From a checkpoint of a small mixture-of-experts model trained on Wikipedia: 11 layers.
Below are experts of layer 3 (counted from 0) of a mixture-of-experts language model. Rows are named router (the router's row for the expert), up (a neuron's input weights, with its number), down (a neuron's output weights, with its number) and show model dimensions 128-191. Each number is 50 + 15 x the weight over its row's rms, rounded and kept within 0 to 99.
Before each expert's rows: "mostly gets" lists some tokens that are sent to it at least half of the time; "raises" lists some tokens whose logits its average output raises strongly, later layers aside. This comes from a sample of Wikipedia text that the model never trained on.

# expert 2
mostly gets: ".\"", ");", "),", "\".", " include", "—"
raises: "ial", " |", "]", "\n", " Stadium", " coach"
router:87 52 50 63 72 56 36 51 67 46 35 72 50 41 41 53 70 53 39 54 60 47 61 52 44 48 36 36 55 52 47 55 54 35 53 33 67 35 58 61 48 51 73 33 69 39 38 66 43 39 34 51 63 36 53 40 33 55 62 45 52 57 20 78
up0:30 34 61 43 38 28 55 34 35 71 60 37 51 62 37 28 31 54 47 41 37 61 29 63 41 43 54 62 57 36 25 65 36 51 56 50 34 63 58 33 71 49 42 70 34 29 63 37 34 41 55 44 49 47 49 48 47 68 64 39 47 36 40 53
down0:37 47 52 34 46 57 49 58 46 24 49 43 38 49 51 60 57 33 37 41 60 50 55 48 62 11 69 56 51 25 45 52 81 32 40 54 31 78 56 60 32 52 40 78 51 40 46 69 64 55 60 32 59 70 40 39 54 30 60 58 44 53 50 45
up1:47 60 45 59 53 47 61 43 57 43 69 62 83 25 71 51 40 22 55 44 50 49 38 26 49 80 55 43 50 50 56 46 63 73 51 32 38 48 32 65 31 62 51 77 55 50 49 32 32 54 46 24 48 56 26 51 46 41 70 58 39 47 53 00
down1:36 29 48 43 59 69 55 46 47 55 20 44 40 58 38 36 80 52 54 38 42 53 65 59 65 35 30 48 64 59 51 61 33 27 63 67 45 64 42 54 46 28 44 39 29 39 48 37 94 25 62 52 49 50 65 62 50 66 37 56 53 48 54 52
up2:56 00 19 40 45 65 51 69 39 67 75 26 66 45 35 38 49 57 39 36 56 53 40 45 60 72 31 58 39 62 52 54 40 17 62 56 53 46 45 46 48 34 19 44 26 37 26 49 12 92 54 74 56 24 81 67 37 59 49 39 05 51 68 56
down2:25 84 69 44 54 67 67 52 42 30 33 39 32 20 60 41 50 43 55 32 42 51 59 44 41 36 62 51 53 51 36 44 60 52 38 61 47 38 44 53 48 39 53 42 31 68 74 64 77 57 61 24 17 57 20 18 52 53 43 18 52 45 34 44
up3:56 71 58 64 53 30 60 30 75 84 37 55 49 78 53 35 37 62 53 49 16 42 56 37 54 50 45 43 27 65 59 43 53 33 62 40 45 52 14 60 44 65 56 40 64 46 76 49 58 45 50 25 37 37 40 70 23 56 16 24 40 33 55 33
down3:82 33 76 70 64 50 34 64 57 51 77 45 47 43 46 41 44 35 77 52 34 47 72 70 75 14 31 43 55 44 48 62 30 44 30 51 26 55 51 30 26 39 42 46 46 58 53 55 36 29 44 47 46 50 68 47 57 66 45 69 53 36 34 64
up4:59 41 30 29 64 65 52 52 22 60 27 36 61 41 71 55 34 50 38 45 77 84 40 68 21 38 48 65 17 45 50 65 40 54 67 44 40 55 68 42 46 49 41 53 38 43 63 35 50 54 41 69 59 61 40 50 30 37 54 44 64 08 55 73
down4:49 51 52 42 26 41 78 43 63 47 38 73 43 64 43 41 49 59 73 60 38 62 65 27 44 53 79 47 64 46 64 62 32 56 38 85 44 38 32 57 51 83 23 33 19 47 27 70 57 56 35 30 19 72 56 44 41 35 48 60 43 55 62 39
up5:44 19 76 47 43 64 48 75 85 66 54 23 40 60 43 39 47 22 56 15 56 54 60 41 60 71 47 41 65 60 47 33 16 49 58 41 52 42 66 12 44 23 32 52 39 48 31 34 58 50 57 05 51 47 48 36 49 52 48 69 37 79 65 45
down5:74 50 56 64 71 50 31 46 54 42 57 48 63 69 69 41 60 55 54 59 54 49 67 56 63 37 33 36 71 48 35 32 69 41 51 75 62 81 45 69 45 37 60 33 46 49 56 58 76 46 71 61 67 23 39 77 64 61 44 66 42 27 44 53
up6:30 52 70 56 52 47 55 33 44 50 46 69 36 69 49 24 10 33 58 37 52 37 45 49 42 46 51 73 55 39 48 56 58 69 60 67 34 40 60 31 52 32 44 57 53 34 52 40 20 37 46 53 35 32 57 69 38 60 48 28 15 42 46 37
down6:56 42 67 17 56 48 67 61 37 61 54 39 45 41 73 46 50 45 56 73 71 68 31 48 52 67 59 44 78 44 52 28 36 61 50 45 52 38 65 83 43 31 52 58 05 53 43 63 52 53 62 47 57 82 42 28 40 39 55 52 49 47 37 67
up7:31 53 66 27 55 37 50 41 27 67 51 59 56 68 43 26 53 50 52 44 67 31 30 57 40 56 28 65 49 58 48 45 60 50 49 73 33 51 43 40 68 55 61 90 56 55 77 41 49 41 42 94 31 32 32 43 57 47 49 72 27 53 71 59
down7:43 30 60 58 49 39 53 38 55 45 67 36 66 54 51 39 69 62 46 55 67 41 43 80 63 83 57 69 56 82 71 57 40 43 64 32 69 69 39 83 51 41 31 65 28 66 83 46 65 51 45 19 68 50 68 39 21 37 53 74 44 71 43 37
up8:64 04 57 38 53 60 41 52 45 65 72 58 49 41 53 73 62 52 70 35 40 45 26 51 40 53 41 63 55 21 42 28 50 54 71 66 23 56 49 59 63 57 27 32 62 50 23 44 62 75 28 69 59 38 46 41 82 49 42 42 81 51 83 61
down8:61 41 50 31 22 29 40 54 47 58 40 42 47 41 51 31 30 63 56 49 60 63 29 63 30 51 21 38 28 24 45 59 55 65 76 23 41 42 66 24 33 55 60 53 71 63 36 39 44 32 38 56 26 47 62 36 32 63 73 43 42 47 50 46
up9:37 35 54 71 45 70 46 20 51 86 50 37 52 44 26 47 33 31 52 19 28 35 54 74 56 38 28 72 41 62 33 53 50 27 87 77 47 29 67 56 56 45 32 45 23 63 32 46 46 57 35 49 53 45 59 28 24 42 43 42 27 50 71 58
down9:33 47 47 63 22 36 46 64 52 53 40 49 34 43 49 28 75 62 55 61 49 23 25 43 65 47 45 27 85 62 22 54 38 36 41 53 71 49 46 41 66 24 76 47 54 73 74 38 49 63 51 59 43 67 22 32 27 52 50 29 31 43 64 58
up10:66 64 44 46 55 36 49 24 65 67 35 71 48 54 59 57 35 41 30 68 40 31 49 64 36 75 32 47 25 55 56 53 34 39 56 75 13 41 58 56 64 40 22 58 28 36 29 36 41 45 24 80 36 38 32 55 57 68 65 23 46 22 55 49
down10:48 17 48 50 82 51 24 64 41 27 36 48 38 69 66 31 89 53 65 77 78 62 30 59 42 51 33 71 65 59 19 38 53 42 50 32 58 41 09 42 32 33 61 39 51 29 42 50 60 72 47 51 70 20 49 40 42 73 48 53 54 92 49 67
up11:36 58 44 27 29 16 31 50 38 67 35 65 63 58 70 68 64 43 38 64 66 62 55 69 45 32 37 69 33 44 41 67 47 67 67 38 52 77 54 61 66 64 60 42 49 49 45 21 71 17 43 40 31 42 32 50 48 46 20 54 76 52 63 35
down11:61 57 54 40 44 49 48 27 46 35 85 64 23 63 58 67 40 35 32 62 60 75 78 74 30 76 44 54 52 52 51 59 61 38 44 48 39 65 28 59 74 51 43 52 33 69 49 57 35 51 68 61 49 41 68 55 41 31 69 73 26 35 13 47
up12:44 44 33 37 43 56 64 52 74 66 72 57 64 39 73 44 63 50 59 54 37 36 28 35 62 38 13 69 49 56 64 17 45 35 62 39 37 34 54 43 52 38 41 80 41 48 48 49 51 65 41 48 48 41 57 45 48 29 46 54 35 34 50 47
down12:49 55 39 56 80 57 40 71 57 45 65 50 54 36 66 73 39 73 53 80 37 65 49 51 56 43 43 65 71 53 54 72 55 16 76 40 65 71 46 78 34 19 84 29 60 58 49 43 38 56 22 60 49 48 50 62 56 38 59 33 62 56 53 61
up13:56 47 55 39 81 28 53 68 63 49 19 63 46 74 66 53 37 43 60 39 85 37 52 38 63 62 54 56 41 40 46 63 52 59 59 42 56 51 49 46 76 36 63 53 61 42 43 52 54 51 44 80 59 60 47 49 51 59 46 26 71 43 27 57
down13:81 47 51 22 22 61 45 46 40 64 71 34 43 36 40 65 45 30 52 69 52 56 40 75 28 31 54 06 63 46 67 47 35 24 60 44 33 43 41 49 44 60 30 57 50 50 52 65 46 44 43 19 34 69 52 79 33 53 60 63 57 71 22 51
up14:64 61 56 24 17 46 38 53 58 46 75 58 65 84 31 49 37 65 38 69 77 51 38 62 20 36 52 44 43 41 42 76 50 66 59 66 49 40 49 47 30 54 32 88 37 42 64 53 49 32 45 55 38 52 44 55 58 72 30 48 34 40 88 62
down14:58 61 11 72 64 57 38 52 50 77 58 72 39 19 58 46 56 58 52 41 29 49 70 38 74 64 46 52 67 68 63 63 46 57 72 60 30 28 53 40 55 57 43 06 59 66 55 40 45 81 31 30 53 47 27 29 50 36 47 38 49 60 38 48
up15:50 37 59 58 55 10 38 75 18 28 25 21 41 33 50 55 60 30 47 39 55 31 19 30 38 51 37 59 50 36 55 59 34 54 81 50 62 64 61 58 55 45 53 68 72 56 46 46 64 51 49 65 43 68 40 46 46 50 50 45 54 41 81 48
down15:44 78 27 38 54 38 57 51 45 53 47 65 51 66 70 69 69 42 59 52 64 41 31 70 20 61 50 52 72 53 71 33 25 39 48 30 23 74 59 51 56 47 58 71 45 31 53 62 55 41 69 31 70 84 75 57 33 65 15 75 59 64 51 28
up16:36 43 29 67 29 62 38 43 28 61 64 43 75 74 21 36 43 63 69 49 40 63 47 42 66 21 27 62 56 56 42 36 59 51 90 65 27 26 65 79 70 50 39 58 42 21 69 47 32 45 42 37 27 62 53 72 56 44 62 23 62 41 48 36
down16:44 83 59 52 38 53 76 22 66 44 67 68 44 44 51 29 12 42 63 45 50 56 40 41 45 71 60 66 45 43 62 44 58 31 60 58 31 36 42 17 35 70 78 43 69 76 46 54 67 56 22 48 52 44 61 72 63 55 37 37 40 41 44 45

# expert 1
mostly gets: " When", " my", "There", "According", " •", "In"
raises: "=", "-", "Scientific", "Single", "0", "P"
router:77 39 47 74 45 70 52 52 63 48 55 36 31 65 32 30 41 57 49 42 39 56 62 54 66 37 52 34 52 65 59 26 59 38 74 54 56 45 56 53 52 65 46 29 37 65 22 58 62 19 67 28 28 74 64 58 43 43 24 51 77 62 63 58
up0:42 77 64 45 45 38 33 41 57 65 48 54 30 57 43 57 51 39 40 44 35 73 49 32 54 45 65 45 31 53 31 69 61 59 57 47 45 59 13 35 43 43 40 54 41 52 63 37 38 14 42 41 39 60 45 53 39 51 46 55 27 33 15 41
down0:56 54 44 58 81 55 57 44 72 55 70 36 42 51 42 64 31 58 70 24 65 39 65 64 72 52 59 54 59 52 75 30 43 63 63 25 70 78 60 62 35 77 47 39 59 44 27 53 52 64 56 58 60 59 43 52 45 49 61 31 57 41 76 32
up1:30 66 58 76 35 14 44 54 63 70 40 31 57 35 52 20 25 55 60 59 42 28 52 25 46 70 64 60 64 71 40 83 53 50 50 38 54 45 56 42 48 48 44 44 52 27 59 51 32 53 31 51 39 14 56 39 43 20 44 27 49 58 54 63
down1:38 43 66 50 68 64 22 34 28 58 28 79 28 55 51 64 30 24 57 57 40 21 52 69 68 38 83 54 41 41 33 46 55 50 60 52 76 43 27 51 71 71 53 50 39 59 57 41 39 41 47 24 78 68 40 67 72 42 51 58 37 62 30 36
up2:08 24 51 55 47 41 46 52 60 86 11 58 34 66 53 31 62 45 74 41 45 44 41 55 42 78 43 38 34 42 64 28 70 42 37 59 61 58 60 61 65 38 37 65 48 43 46 57 61 52 53 52 52 62 46 55 45 51 25 59 28 39 66 37
down2:74 62 79 57 41 26 31 46 74 53 45 47 39 40 69 50 20 37 50 58 27 61 53 36 53 71 34 36 43 42 58 91 50 69 33 49 51 35 14 45 50 46 55 26 18 46 40 42 30 42 49 28 29 50 65 75 51 44 46 67 48 37 52 75
up3:40 57 60 50 63 36 29 52 45 90 30 52 43 56 44 19 25 29 80 39 64 48 46 36 37 63 46 32 44 33 57 63 44 64 58 46 49 70 51 43 42 41 62 51 55 54 44 55 51 81 38 31 57 55 47 52 46 70 33 56 49 27 61 57
down3:50 41 33 79 58 40 60 56 30 27 47 59 37 82 48 45 51 61 67 44 39 38 58 49 65 55 62 83 43 57 50 55 72 39 45 17 32 71 43 41 49 61 66 25 36 31 56 35 52 46 77 35 60 37 54 58 72 52 55 33 59 63 56 75
up4:47 39 42 62 15 59 33 50 42 58 40 72 39 42 66 53 60 68 32 46 63 48 46 74 36 59 53 48 92 33 60 38 80 41 64 41 37 33 30 57 54 62 03 60 68 24 40 56 37 62 36 47 28 35 26 27 43 36 39 64 55 55 63 33
down4:35 60 42 89 35 16 33 50 60 29 59 32 62 37 37 64 38 45 45 52 69 68 43 40 30 33 42 66 43 60 72 69 62 52 26 27 55 31 62 54 62 60 56 46 66 41 66 34 74 56 69 65 43 72 52 70 67 61 47 59 70 58 38 39
up5:44 79 57 75 61 48 42 47 71 64 44 57 49 52 46 60 39 52 41 55 78 77 45 74 38 72 28 41 36 40 65 56 54 45 59 54 25 49 46 45 42 42 28 52 36 72 58 29 49 55 46 31 47 59 66 39 51 53 55 56 50 25 43 32
down5:46 39 46 71 75 38 24 55 05 65 61 43 35 30 46 48 66 52 47 61 68 40 77 47 31 30 78 30 19 66 56 40 59 70 60 57 66 49 37 57 56 51 79 61 33 33 41 51 35 41 48 66 58 26 48 34 48 48 92 62 30 60 57 32
up6:43 83 61 22 71 50 50 84 33 46 68 56 60 58 69 65 42 40 41 48 84 69 44 51 39 57 49 40 62 33 63 50 58 75 48 60 57 51 39 38 20 44 22 54 63 45 66 53 47 31 50 57 74 44 28 80 54 83 47 52 68 34 41 27
down6:73 32 69 38 45 44 61 37 54 70 33 60 33 56 26 79 57 57 54 62 38 23 44 54 44 49 84 52 49 50 63 53 52 24 74 49 64 22 29 68 76 59 55 20 45 36 28 42 43 67 64 32 25 71 63 67 51 44 43 54 47 63 52 49
up7:60 51 42 14 61 49 67 59 39 27 74 83 46 63 53 56 73 17 14 49 64 69 52 62 49 42 41 43 54 33 41 74 41 53 41 57 55 46 67 43 60 05 28 53 71 53 64 40 40 12 48 73 51 43 35 45 52 66 63 39 43 45 19 48
down7:43 14 64 57 55 34 57 27 42 58 42 59 68 38 40 83 31 92 51 28 94 53 71 67 46 71 13 69 48 36 39 64 48 42 71 36 53 38 31 40 57 56 39 67 25 57 61 75 80 52 54 75 50 67 51 40 53 33 64 45 52 43 79 54
up8:58 31 44 61 55 50 52 66 40 48 57 61 45 25 41 42 39 65 65 47 45 44 43 66 82 57 54 49 53 44 58 62 76 36 60 62 37 64 48 22 50 57 60 66 48 42 76 36 44 37 55 48 65 50 60 52 65 55 56 39 59 45 52 51
down8:54 38 65 33 83 31 49 67 42 61 59 44 47 47 55 71 37 35 50 68 44 82 38 49 36 78 51 49 52 55 56 54 13 39 57 63 28 74 31 58 47 41 48 57 66 44 73 57 59 56 40 65 45 77 53 44 71 42 49 47 55 42 80 47
up9:75 50 36 92 02 37 28 39 53 49 48 58 51 48 24 16 46 76 20 71 56 54 59 36 57 50 54 54 62 51 33 49 58 58 53 55 34 61 37 28 41 53 43 59 18 39 75 34 40 49 54 73 53 37 49 51 72 43 45 64 35 45 45 48
down9:45 36 68 36 65 50 50 62 33 33 54 67 23 38 71 59 50 52 74 51 59 44 17 53 42 51 60 47 54 67 68 32 22 37 64 57 53 39 45 57 48 49 73 39 40 36 44 46 38 40 46 55 54 38 49 45 71 50 90 21 67 35 45 41
up10:67 52 64 52 45 58 51 12 58 56 65 74 50 28 53 44 25 45 67 50 26 11 42 51 67 46 50 56 68 56 32 64 35 53 56 48 49 13 88 76 56 47 50 67 48 60 74 32 48 33 65 36 56 47 38 48 40 56 67 72 12 61 50 74
down10:58 52 44 35 41 33 68 37 62 62 87 64 15 34 43 63 64 69 43 46 47 29 50 57 53 31 65 37 29 48 57 45 61 36 43 31 69 70 31 83 50 38 36 38 59 37 46 48 55 57 30 42 53 57 18 50 43 63 39 65 26 47 32 37
up11:29 39 30 91 44 49 28 58 39 84 39 48 74 56 42 21 45 69 58 35 32 22 48 41 66 67 52 58 85 33 39 48 54 50 51 56 61 46 57 38 69 19 51 54 69 49 50 52 53 57 52 53 53 60 56 50 22 45 44 43 48 32 55 50
down11:55 32 56 47 57 45 52 42 45 45 36 66 46 28 68 46 62 24 60 43 54 30 57 50 34 41 73 44 50 48 48 40 36 60 30 38 60 34 48 57 62 39 60 23 34 52 39 61 22 22 46 77 47 49 63 29 56 73 40 76 54 57 26 44
up12:69 41 26 66 12 58 64 57 55 70 70 32 63 41 27 32 38 53 54 72 47 45 57 26 33 49 33 53 37 30 57 67 33 68 57 67 55 61 33 40 52 47 58 47 69 46 33 58 43 55 51 45 81 57 29 36 62 60 75 44 43 66 59 55
down12:65 49 40 77 30 68 75 50 53 51 55 24 83 33 44 50 48 60 47 52 41 33 66 53 37 49 53 47 41 49 63 64 52 47 45 62 57 70 41 25 53 70 63 40 56 51 47 80 68 34 56 32 47 52 24 49 54 53 35 45 55 67 60 53
up13:54 54 56 07 55 57 35 80 63 45 62 73 53 75 60 55 45 44 49 64 60 61 56 44 45 74 22 30 20 33 58 30 46 57 47 51 53 61 43 54 47 47 54 56 70 04 51 54 60 51 30 55 71 54 09 64 59 72 58 52 51 40 37 30
down13:38 47 38 79 68 51 46 45 35 66 41 66 47 41 55 25 54 43 74 44 38 47 40 63 46 53 40 55 93 50 25 37 42 50 44 76 34 58 45 40 58 75 55 40 30 43 64 32 25 44 76 48 53 48 77 40 32 50 65 26 70 50 41 52
up14:41 75 83 17 64 61 30 66 78 54 42 87 24 43 63 56 49 41 71 49 50 58 49 53 42 63 50 47 36 22 75 10 39 68 42 65 55 42 38 42 38 44 47 71 49 53 63 51 73 22 38 55 52 36 40 67 50 75 41 50 63 64 21 52
down14:53 45 27 76 53 47 54 64 46 42 73 35 71 20 42 29 53 60 48 72 55 33 54 55 54 55 39 46 78 63 28 65 49 45 40 71 57 54 68 23 56 41 50 51 47 36 54 62 10 68 75 37 61 36 43 64 13 46 69 60 74 20 51 45
up15:38 37 59 32 35 43 74 65 60 66 36 48 12 41 34 37 49 68 57 45 38 56 25 52 52 43 25 61 67 68 82 37 45 65 32 51 70 60 65 43 53 61 29 40 46 30 81 46 51 63 74 40 67 37 93 41 58 45 30 14 52 49 39 69
down15:50 64 42 34 41 17 41 59 34 37 63 61 54 42 40 69 73 34 33 44 47 44 53 55 65 41 33 44 43 65 53 70 43 35 65 44 46 22 55 33 63 34 50 65 22 28 51 75 39 50 61 57 54 52 63 55 48 27 26 51 59 47 32 53
up16:72 81 56 53 44 74 39 51 55 52 82 53 78 86 28 44 50 43 61 78 49 68 48 53 54 04 64 56 42 71 56 41 37 99 45 63 35 51 39 51 57 61 36 28 47 36 46 46 45 64 50 70 42 46 32 56 44 58 36 40 23 54 40 50
down16:37 48 75 50 53 39 47 56 36 53 35 63 52 42 84 24 48 58 30 53 52 24 46 64 67 86 33 51 53 46 51 64 44 28 88 36 66 65 61 30 41 40 40 63 62 41 42 20 48 47 55 50 57 45 61 58 33 48 47 53 42 50 67 64

# expert 3
mostly gets: " (", " bar", " Al", " Li", " kg", " (#"
raises: "\".", ".\"", ".", " |"
router:58 33 58 13 35 79 40 54 50 37 53 12 19 56 42 43 66 43 46 72 69 30 47 76 66 50 57 33 44 73 42 65 72 31 59 42 53 57 68 25 10 42 47 35 25 82 53 53 48 51 56 31 48 59 52 47 64 43 43 50 37 77 37 80
up0:53 48 25 52 62 40 46 53 39 53 59 54 62 55 41 59 65 64 48 46 62 51 53 36 36 40 33 76 27 77 40 59 60 66 35 67 44 39 28 60 49 88 15 74 66 22 32 63 41 68 34 96 64 45 60 54 31 39 51 65 69 14 38 33
down0:59 57 43 65 82 44 49 52 46 55 47 44 40 56 73 39 56 42 58 69 49 57 44 34 53 44 36 30 42 55 81 32 45 43 63 41 52 29 50 72 38 34 52 64 61 25 05 48 40 65 41 57 32 64 48 37 75 63 71 44 55 45 76 66
up1:41 47 50 39 51 35 48 32 32 60 46 58 41 67 66 35 66 37 57 55 53 39 36 51 64 37 25 58 57 51 63 53 67 48 57 46 49 97 36 48 73 52 49 67 61 41 44 53 45 38 74 62 54 45 42 99 53 44 54 69 64 29 51 56
down1:54 58 42 43 40 39 35 36 41 23 72 59 77 44 57 53 55 41 63 08 26 38 20 66 39 35 66 61 54 41 34 71 49 47 28 48 46 28 53 77 67 41 41 51 42 52 63 36 27 61 42 37 52 55 58 92 17 85 67 43 54 37 59 68
up2:53 73 46 55 25 55 51 62 40 42 53 77 63 46 56 55 42 60 46 58 45 73 15 55 27 65 46 68 56 46 59 38 49 43 44 59 46 45 67 53 41 47 37 71 51 54 43 39 37 47 69 42 46 63 41 83 81 28 60 52 40 45 85 37
down2:56 27 40 54 66 65 76 87 67 44 58 17 67 67 40 39 33 59 85 49 80 46 47 72 81 77 58 42 39 57 70 27 49 42 44 53 44 54 39 43 54 49 60 71 49 83 58 72 55 59 64 72 58 57 49 25 52 49 42 54 23 94 52 58
up3:41 38 39 87 39 30 40 30 43 57 51 49 57 71 68 36 61 66 43 55 57 30 57 44 34 69 35 52 49 22 53 21 61 50 25 82 68 30 45 33 40 39 53 47 43 56 52 50 37 71 76 74 49 44 48 57 44 38 60 29 40 61 34 59
down3:42 70 54 76 45 55 66 57 52 29 75 48 38 31 44 74 57 51 48 50 42 42 61 45 51 61 78 43 21 87 44 72 77 31 72 43 51 78 73 59 68 24 47 40 73 64 54 53 43 12 42 41 57 21 39 32 22 32 51 50 65 55 58 54
up4:14 53 46 53 42 33 57 62 34 67 64 54 45 11 57 46 22 69 72 37 38 71 43 25 52 52 59 50 76 61 55 60 41 46 54 43 51 76 47 61 49 37 56 64 38 68 67 45 21 85 68 36 45 62 58 54 48 42 84 69 39 46 69 45
down4:76 24 55 00 53 65 54 61 41 61 69 50 42 74 35 51 73 53 32 27 69 61 68 61 48 79 66 36 31 50 67 62 52 66 49 42 62 67 45 38 57 44 62 40 49 35 46 56 65 32 51 55 46 71 38 37 76 94 24 49 51 65 33 58
up5:57 35 46 38 29 50 53 51 46 55 57 48 39 75 59 36 59 56 38 45 55 67 55 49 49 62 25 55 56 58 51 64 56 55 74 59 21 46 45 50 27 52 58 43 49 50 83 59 58 63 42 56 33 57 82 64 67 39 62 36 76 45 43 59
down5:51 71 29 60 38 47 69 35 58 71 44 52 46 51 25 44 33 32 47 44 50 23 31 46 59 59 44 26 55 48 74 52 53 36 37 37 55 37 43 44 58 61 76 55 39 49 49 75 60 36 45 65 20 65 32 67 40 54 61 79 56 53 52 73
up6:53 42 62 52 41 46 80 34 30 61 73 54 41 63 60 57 70 34 56 18 44 51 44 26 51 39 65 53 71 55 44 65 22 33 42 50 55 57 50 50 46 37 41 58 30 38 72 43 41 63 48 58 19 50 52 56 41 65 52 35 41 16 67 75
down6:54 74 60 37 50 55 56 50 40 55 57 69 51 59 73 62 47 57 67 25 54 52 55 39 65 27 35 58 19 56 41 27 65 00 38 37 32 57 59 38 55 47 07 76 53 62 39 29 79 14 48 54 38 48 43 37 45 46 52 33 53 59 44 47
up7:54 45 50 42 49 43 50 69 60 71 35 53 72 55 36 60 48 55 62 36 41 68 51 49 25 50 43 56 40 33 59 27 56 64 45 40 17 42 46 49 54 53 53 53 66 53 51 39 40 40 71 71 63 63 33 61 61 70 99 48 40 74 36 45
down7:65 89 61 62 48 38 53 46 30 46 52 19 29 61 56 39 70 41 53 25 61 24 49 31 46 44 65 56 63 54 49 53 59 61 44 32 41 28 52 50 68 41 43 60 29 27 44 34 80 59 66 70 26 32 47 57 49 57 83 34 49 51 44 59
up8:40 46 56 42 27 31 77 67 71 41 51 41 33 58 47 14 43 52 12 42 53 67 12 64 47 45 47 48 44 58 62 59 28 34 40 48 36 51 43 64 25 50 36 58 55 55 75 62 21 36 64 56 43 46 43 59 72 41 34 61 23 54 48 33
down8:49 58 67 56 36 71 68 36 67 46 49 46 68 27 58 52 52 47 59 40 12 42 60 58 41 48 41 61 48 40 51 60 91 61 33 40 64 68 47 48 51 59 45 38 40 43 59 55 90 54 58 31 36 58 35 65 59 30 27 35 66 66 28 20
up9:43 42 73 46 73 55 32 61 55 51 36 60 79 33 52 63 54 38 44 48 19 85 38 59 46 62 53 41 69 48 40 66 13 50 32 60 53 30 55 49 68 36 40 30 61 28 63 47 48 63 53 50 42 36 35 45 56 55 31 40 29 62 60 24
down9:41 43 51 58 43 20 64 46 37 70 64 71 13 67 24 44 60 31 37 42 49 57 59 43 51 47 69 57 55 68 51 65 39 66 48 54 42 62 43 71 30 69 56 52 74 61 68 47 68 80 31 52 54 42 33 42 46 39 95 33 35 25 34 59
up10:57 51 33 45 21 56 53 33 57 73 52 38 38 33 27 32 42 62 08 31 63 38 41 60 36 56 48 40 32 33 58 64 32 40 40 49 45 33 50 56 36 68 39 71 26 53 46 30 57 43 84 73 41 22 60 37 38 59 37 51 57 62 57 70
down10:48 67 58 71 49 83 34 54 64 49 25 88 38 55 65 39 66 58 63 66 46 31 43 62 58 50 34 08 64 54 46 38 41 68 62 65 53 52 65 34 37 71 68 23 54 39 57 36 57 58 51 56 45 54 77 57 23 61 56 30 71 42 38 42
up11:64 47 62 52 36 64 52 42 48 74 45 67 78 21 63 24 48 67 54 43 36 33 54 46 14 67 31 67 64 42 59 49 42 50 34 52 22 21 38 33 42 30 52 31 47 32 38 56 31 67 37 52 34 40 52 49 25 26 54 58 34 72 77 57
down11:35 52 50 58 54 41 56 37 56 48 51 48 46 47 52 67 50 44 34 49 43 65 63 49 63 39 45 62 35 67 43 43 42 63 52 13 67 49 80 71 66 48 63 51 66 42 52 31 46 15 35 63 46 66 52 34 32 41 57 51 89 35 45 38
up12:41 52 35 53 44 46 54 53 63 69 29 61 31 36 51 41 57 79 31 56 52 79 44 34 68 45 70 73 66 68 64 55 50 57 56 38 56 38 45 44 57 47 21 56 45 55 35 51 29 67 62 17 55 20 54 41 51 54 48 20 60 03 59 38
down12:51 13 40 46 35 41 64 39 36 57 60 55 57 59 39 37 37 66 55 84 47 51 64 33 43 53 71 47 57 35 55 19 26 62 66 70 65 49 22 50 50 33 68 47 45 75 44 38 67 54 69 51 34 59 57 43 38 48 47 50 19 51 52 42
up13:52 75 46 38 50 25 45 42 60 85 41 72 44 41 44 34 22 48 48 37 67 50 55 46 18 46 15 90 44 40 42 54 43 55 56 54 17 42 60 52 65 71 17 59 32 45 67 19 25 51 51 65 49 58 71 77 47 68 78 45 47 30 44 45
down13:47 52 36 68 55 67 50 58 46 66 30 34 52 75 67 49 50 41 41 33 63 41 27 57 58 17 62 70 48 49 46 67 68 81 51 16 33 59 50 45 67 39 59 59 59 66 49 89 48 52 63 68 67 31 46 16 57 26 63 41 41 45 59 53
up14:60 34 41 55 66 41 60 34 42 52 36 46 44 75 65 43 63 54 36 58 37 61 32 44 51 58 44 46 27 59 30 45 59 32 74 29 42 80 27 47 28 49 61 41 28 20 55 38 25 93 71 51 32 36 35 30 34 46 24 49 33 02 65 27
down14:75 49 40 56 75 28 61 64 65 55 36 58 74 52 31 54 42 52 42 36 59 38 27 41 40 28 28 52 29 72 51 47 31 40 31 84 60 47 57 38 49 77 63 42 67 66 44 53 39 41 77 70 34 89 44 39 39 66 38 63 40 52 68 85
up15:51 81 59 52 65 36 29 58 68 39 49 65 70 60 58 64 54 45 65 53 56 85 35 32 52 46 57 72 50 55 51 50 47 58 53 58 36 69 51 64 66 87 53 56 68 68 51 38 66 24 44 19 54 69 43 36 37 40 67 52 87 33 49 41
down15:42 75 47 57 44 49 76 16 54 57 49 44 21 43 49 51 66 50 47 67 49 68 58 61 36 32 24 37 35 57 55 62 51 41 45 51 57 82 56 42 48 19 73 29 60 45 59 49 80 60 63 74 66 34 49 52 46 39 68 38 30 53 24 40
up16:31 90 60 58 42 53 87 50 78 52 61 60 63 43 70 67 49 63 70 66 43 64 61 52 53 32 45 63 61 42 63 52 10 92 38 59 40 51 60 32 76 34 53 51 69 31 60 75 36 51 50 41 83 42 52 51 52 57 42 58 55 62 45 51
down16:75 42 71 07 74 40 43 47 42 59 54 50 75 57 55 45 55 42 40 34 61 72 41 26 65 39 30 61 50 57 88 41 57 43 64 18 38 71 29 38 26 77 31 38 65 59 78 64 61 34 45 69 64 48 50 36 48 50 72 56 59 43 48 27